Below are experts of layer 2 (counted from 0) of a mixture-of-experts language model. Rows are named router (the router's row for the expert), gate (a neuron's input weights, with its number), up (a neuron's input weights, with its number), down (a neuron's output weights, with its number) and show model dimensions 0-255. Each number is 500 + 50 x the weight over its row's rms, rounded and kept within 0 to 999. Numbers have three digits each.
Before each expert's rows: "comes before" lists some tokens at least twice as common just after its tokens as in all text; "gets" lists some tokens that make up at least twice as much of what it gets as of all text. This comes from a sample of Wikipedia text that the model never trained on. Tokens count by the router's weight.

# expert 5
comes before: " ", "|", "-", " The", "==", ":"
gets: " |", ".", "-", "|", ":", " |\n"
router:523523480432504532536571471468441478493558510422560513498466531464468560476556520581531418439450407469574472412426461500491506453436545548483484510529494471533487441512567471471530426495508488484513525467485491539430479472521469594565408569479465529653541546625392453544460531504456489510563454447588473444477467633508462477489474500449488479547573565494478591517549478503497519445426570539457482550513547497509473617515467456495505597511553454498540545511394485568448439509441416514506499497501449472456428388480556476433505421430509486466454460467500584617402513541512409521450464565488507482548396568511352526478417462481439501496510481507491602471488528527584531465575430492466473524487443425498483504532454443551460420471524579577410470527514520474467564470542545
gate20:422525473522501497463389470527528501518561578445627423484491517489498602410489499445551483501499503516503607521418530473469445453362478484505507507486511509553553572525511474520452524469511473498363481470517532440472418514509461559539506498395506476528543421437545498529470407388451521489477580532512391460413483517527500531500477528556514517507443465525461477560545490593535393500541501476583508427529476452491450452434453438444512454466517543555511503475507553414416450510529525512482448608418485495459591627499509536526501505490498496613483591512457433429532473468478537532473574515519508614515575443523557515476498467403546549461517527519399560487460567636517406590520443512520492422523465494499506409564539522429501471523477562543550493458513544497516404577553548
up20:569481563487507554526523448528519472488418503490440487479500515468502513537634402441518518598482467519557462518557550497536596568577421422487450466583520501528401470475467474576615459575514496451507428538408442613473484489555447449502548470625527424459565497505450518482523518531577536436583583447463450527460495424476540465562541414545512496481532492464492457476471451420491442439480481462482518549438468557431529511502498569550488480591416396512435458499534551495481591520470493555524471539480521574600531569570511478483549502575553461539461485453462595489456573542389485515495478567607573449541474456482473501472463526569459565530454513550479402462502462495489522467525480487573482495432571602556442437462507456583450526480528455423500431517445461495457617438487494
down20:482496501493512565474600592564466472517439470511543512535490598460579550498410506507508477605480509452513450429438597428510605434473444432531588490591525553567477447544495426467511535512585505433480435452529519485409474542518477561610486471583508546427537492516506529455481483594472509527478477591510482528529426437448523562483468449480539553414447409583506460493476526462470518487556503519483492514510469518457553529443542546505538470516424557545495485522494606389625525548514521504514441585515545492507444518517511422500563482533571569515480522561499414482428575433493503474549484468528585575492535476481533405471530542524517427557389488501507581597521564433543521447512384408520495398560557511484525523561472552497570387458527454458542465488550528493580496496602488

# expert 2
comes before: "1", "2", "-", "|", "The", "=="
gets: " ", " (", "\n", ")", " \"", "\""
router:558557446488504491534498520570446499430420496427506506511513533517474588533568507430505413473493382534561482545551515462460459414410543478449510496522539432496551478535492557532475534485458534457561496408410493458485602552495488460513442429517473529567566518597488481555430534501419443447477515471536449515474458545470540552479527488489471591552591486553478439594508559476464519463542504510499418479397582590540460465501457504516523517489506499530436521603437448467471471606478431476569466512494432540505405482537545512460502490512536483505425429428451559608406504545443466430475477542567496473435431485423392462575532518458486497512450464492583501510436477444573553478565445467459460595495571416508463526579550501479558361505540444502404404422531417473518553447539555
gate11:553529472586567503489469463461509548449516495527404503508421399517443482550494571475481601553524505467545472425543473421519538474489479456485512660505543503505579429553450517519554557506478535551564522462443537494446546468450478497392528458487511544443539620471539460587519587441487476513484535433465522519528571560408430519498473537525587513481512456474527510510472511453518418519479496528509476362476513528569600500426463486460575487498492514506587586470511471477496590517541424559453499516477520342507545525497624545556343364587504527532580478455432545526522497452550478572552561523462501478487475493496441470501451520487533486498416524481484522479529433483532507631507511418487526484445500463560488495449491577525524485456629499447421481487532386507454485484540441
up11:429468565616481558451476594505507542451426455478458646486544597521449535539507487519498564528519508519494511457510447547486515579500496482436488501551503520516423484510439534467463447595642530589464501438511534534515522561514468542441520573593525501509485426510451566523541611458536492467454495489434542559415461504455540426396598581462520542458443539557546557543513524439583519471445459523474485512454507512423486555522569464394472551553492521518467435469521482499508495435452424587565524500515459505632512466572508517454576506519475590501512513615507450548524494481496551452385543537535511517540483375440449514500528487479490520528403480543449487574567431546432494502543565506580480543423392474538446422541480510571470522503525485515514627525439511472529585472526565
down11:542516533511512542477539555425442508540490503535549454436489561384470565418453487502544517533457457450456538431509531521630387551590525553509485475480457446527494478552522555432479424495507493550388471589512549585649464556538491427491545587534497454521533568572478500522564439543528453455462460564532480473431587535451523545522461552483460514488475413558439518506504516474498550529597504494538536506528560477489489490563496538547398568613489488495459539575466561430452427482540545602564496445412463539488475550493492446480501473485491537568467507529524539598464512557565462489518474430529521514391504465484392555474481556501519450487395574537448491515455613420483438482448480582509438682619569490496523457457472546466510523513483481441498472495523462516473538498469569

# expert 7
comes before: " the", " a", " his", " an", " he", " which"
gets: ",", " of", " and", " in", " to", " the"
router:426485508564448457630512513523528416455440555435357445521447501483484528508533516468498516476549414525572458517567575486430482426507543499560475607539558509491510499564467488534466476474486505609517492450421503486557571576476528497492556557481529479503469529538516508465407503534441511539506428378504428479560524510489482636465473511590421418510539552506492406496434472462499500607560463519521409489431483454498539520504411498522530534486515505462417593516482493446421443545403472484465555448502459539559455442558535500504503460508533343459425437460396520661489479520515525418491495508532442475506460493513463550491496507505527590565451388556529487455465516520532527519565520495460519470429534484515447528571522415467535435499548399557460495361489470494481521449542534
gate6:544493502512421519413488471332483479481455478512446473421419466528498466414425602415516418450541554492500474486528461481410474500540349492470450526544479448460576450529596459540542552429468488549512482483443436478531575525469573522453548443618599435482492495486446490481519478526531476487492444454438522463480490478443516503405481530460481614423470432513558563436442506488513542494512467470633526422539463508524404500497529493458552508562433339485509546534552482556497446568521493537487421592523467509551448439450461492508483440546488621541504471488520520464423516503531478488455403524581487411512514490490477704450586520464421517478554535465559471391497500569529511522485512493511518552484500471512537505489411498508551509460482479490502505448490469496508522541549571
up6:511420436494439575388549425467529516420449453450461505500498473613466490583465570443537515507471517553411485497512512496515506474503412469460472486438430451525367527473479473546586465525484531443520487558476471479515476476490532449565515499514538506447532522486437428466556487444466496428528500567427548590476493478509503500542599502416539376531492457505551481528498518512557545495461443489510549474498420441525405559540478443394440536515553501452554504457546502450471573462493579517526580514420449502568563488515474417474473460574563517470524537523574397421550502496524472571499409531489651453608511523542536520448440446508446506395514461548488517538523492586489445618565465496476409476458645513460553411449506527552538498552461588467517567462452538439445522589491502
down6:432517525467532489513411502501521423598556550603418463543561406473521510508382523581571500422504438551484548478469550500458460492580462535560495583543577516492474506594589620534456505448514534414416451480502442441568538483539556598568396451492450443565419495559550550424489456508492525533479456491504513474537553443491574453415507537445459560430508496409455507459482514438502546578531456520586398492516477590526533467515468422502537467580601430581504505442471442390511488451525503493478571512489540521522505489594544515544440501592421480507510545470491554576470501580538480570468569530502432535495465468424480456522516511479495501488562420529450445460491579505467476470515506459500464545496413531497516553486551489512631463392496454567498492527569571559552520447542527